Experts of a small language model.
Size: 18 layers, width 160, vocabulary 14696, 54.4M parameters.
Experts: 256 experts in each of 18 layers, 32 GELU neurons an expert, a softmax router.
Training: a variant of Muon for the experts, 780M tokens, 5949 steps.
Below are experts of layer 10 (counted from 0) of a mixture-of-experts language model. Rows are named router (the router's row for the expert) and show model dimensions 0-159. Each number is 500 + 40 x the weight over its row's rms, rounded and kept within 0 to 999. Numbers have three digits each.
After each expert's rows: a language model's description of what the expert responds to. This comes from a sample of Wikipedia text that the model never trained on.

# expert 25
router:578514522480537452485541476458415519496495520566470536510503357491473545468504523585508586484474467504549450503411430520523546491543468468517521533477495460500487495506527600526498495476488534445513481533528444507463537478509435479495472522458543605493491524504583575486509564550510464450524482518485525505492584549515489476421465478498562514506521507452484533462499566510505525437445508449466467501442476444475460498523495488507499538513501573483448525591488504512497421466450504
It responds to: Determiners and possessives. Determiners and possessives before a noun, such as the, his, its, their, other, and possessive s after an apostrophe.

# expert 4
router:507461542437467511518489547505431602472500448499533438476457580484509497458477562435535453466541482466578563527506542502577512469512459509462475512490452478416464488398523557450503536508484502560440466467494515461518522492535494504450466486450516500528450543526490504599507456451420506521572525468540499470490533465475460423441470564556524490495451495505551464589507543516462519495516520453511534414503582510519470530455470508506535485470512508491442543449527500481496506570467457
It responds to: Narrative action verbs. Past or present action verbs right after a subject pronoun or to in plot and career narratives, such as began, moved, heads.

# expert 26
router:487530491487552466430513522473507449454463464562505462487574561526571538515517541522525448489511455471461486556503464526521541546517478464551507475467464463507520484504569460577504450440491561540515535489478474460514473514527491568458547482499450489507423454446499522476471504537521524531594608449507511482491491438553549566497500418472524519562544528484490519493490519498471492478504545497579559464551489480453523550522451515499545481522479390517503390462519510427503454423470436
It responds to: Table cell separators. Pipe separators in sports career-statistics and squad tables, such as Season | Club | League, plus biography openers like Early, graduated.

# expert 9
router:514538503410465511516499521510459520514459524461432486477568578517436530475501412542462470537514516572513509518449465532531485524579462503477501437554534563544493454507471519570525482536491484521519546473500509454523468521473558509480520581563478464550501527485472456531464550522560451476537525552477467533473495561536518529520458456536434435439496552540456505532480470510520517480454444390503418523467531534539536438468517494460498534494473525460472434532520591550435504464572450
It responds to: Mid-word Latinate stems. Stems of Latinate words or names cut before a suffix, such as Med, Cor, univers(al), Norm(al), Liber(al), Sign(als).

# expert 1
router:492541483486536510524490508463522518487542463466488555429462491497431527468483502477502479425481431496500444480529478503485468447483484433473468508496502471448494430532530443467440548452431530517513490529531536447451435500533485572473505427542453521533392472587475596517495544506485597554519462488547449540525469474502513574529561492481519444434518556475564428446495457524518478570535442450474550526434528561455494521548529499530504517517531489465551530470471521479544433521493497
It responds to: Clause-opening connectives. Commas after introductory phrases and subordinating words opening clauses, such as when, after, until, by, as, often after dates.

# expert 28
router:437501518541506439493530560438477507516408556478458529439564529518473496450446491533480454485452501548409508499461560472494529483516525533497539509572506556512511444527455451518566486469506492464546518478532505479610435495543562533560532478554516456506455473467495553544547521494467607496543589472458544468507508521464520539553576454501534523424523482521459548538493499521536511545523487406484453527489521487586492515517470518460478492521537443514502493535561528522449520548467446
It responds to: Learned-word prefixes. Opening pieces of Latinate technical words, often academic fields after of or in, such as con, trans, lingu(istics), ep(idemiology), plus Greek and Tamil bytes.

# expert 2
router:582509550546478493577465541477567453465587517499512545572433546520439532488496529540453484519554496514504439526444467547433470446507563511501457508414462442549511468512489513442479534475511441476510488494487506395515443506471487484470487563514514466589511580451517495489515452456616441443540463483487526522489465475514486529491540511551506523526501514482486511514500586481444529462463566508516475500507481450533510417527455511504608515462477522475459523437504478568480504494520479
It responds to: Arabic-name letter pieces. Word-piece letters inside Arabic and Islamic names and terms, such as Abd al-Wahhab, Mahmoud, pan-Islamist, also single capitals and abbreviations.

# expert 19
router:509473520457491552471448530509501491478471497525467527493534449515474512453436523514452500558502546543543400541425529482499518461488489594552516525477459522531443469531504562463563518564479507570471575475520536600525432502456513499533471538512519426563521511551484543540472558438448525451484518430514542536492538583530561526508501460430481520549507479521512516559512461474505504543413447439459434545476534472458465537524511462543457483448486543517521468574548444518512544521533501
It responds to: Personal name starts. First pieces of personal names, especially in tables and rosters, such as Lu, Jo, Marc, Nicol.

# expert 63
router:432496592474541536540565481499541523503502438467454519552469485522506538573533529502576516487515481473433526511519487503553513563515467471464477454463542477528419494484552537469548531529450532457458549495470533542477477497571496497429569534504500488565548500484542456431475510495552466521568524513483513547538519459502491443633452419499438488495500513480438479503432551529491509516489501394539511578526500581535518483507535451537541512518485488517455541550412546523502475517497507
It responds to: Census and section markup. Line breaks, == heading markers, and words in census demographics prose, such as "Of the residents", households, median, land.

# expert 44
router:545534543453457496538473550553525543540545520501498483477563517569487471438481511397458478538514500457443510391465389437484556475560483449505486524568479458538524463524437497518507493461528513484481457471528459474505523536433490507543505461552451521501515450589456440506467488553454559487552505535536485535544528456504468524512467477511534537506588504545453518578445431467508520530499490497557509454457473465588496497546508511439476490456500517562515520453504451467543556480446460
It responds to: Occupation and sport nouns. Occupation and sport nouns describing a person, often after a nationality, such as football player, basketball coach, politician, associate professor.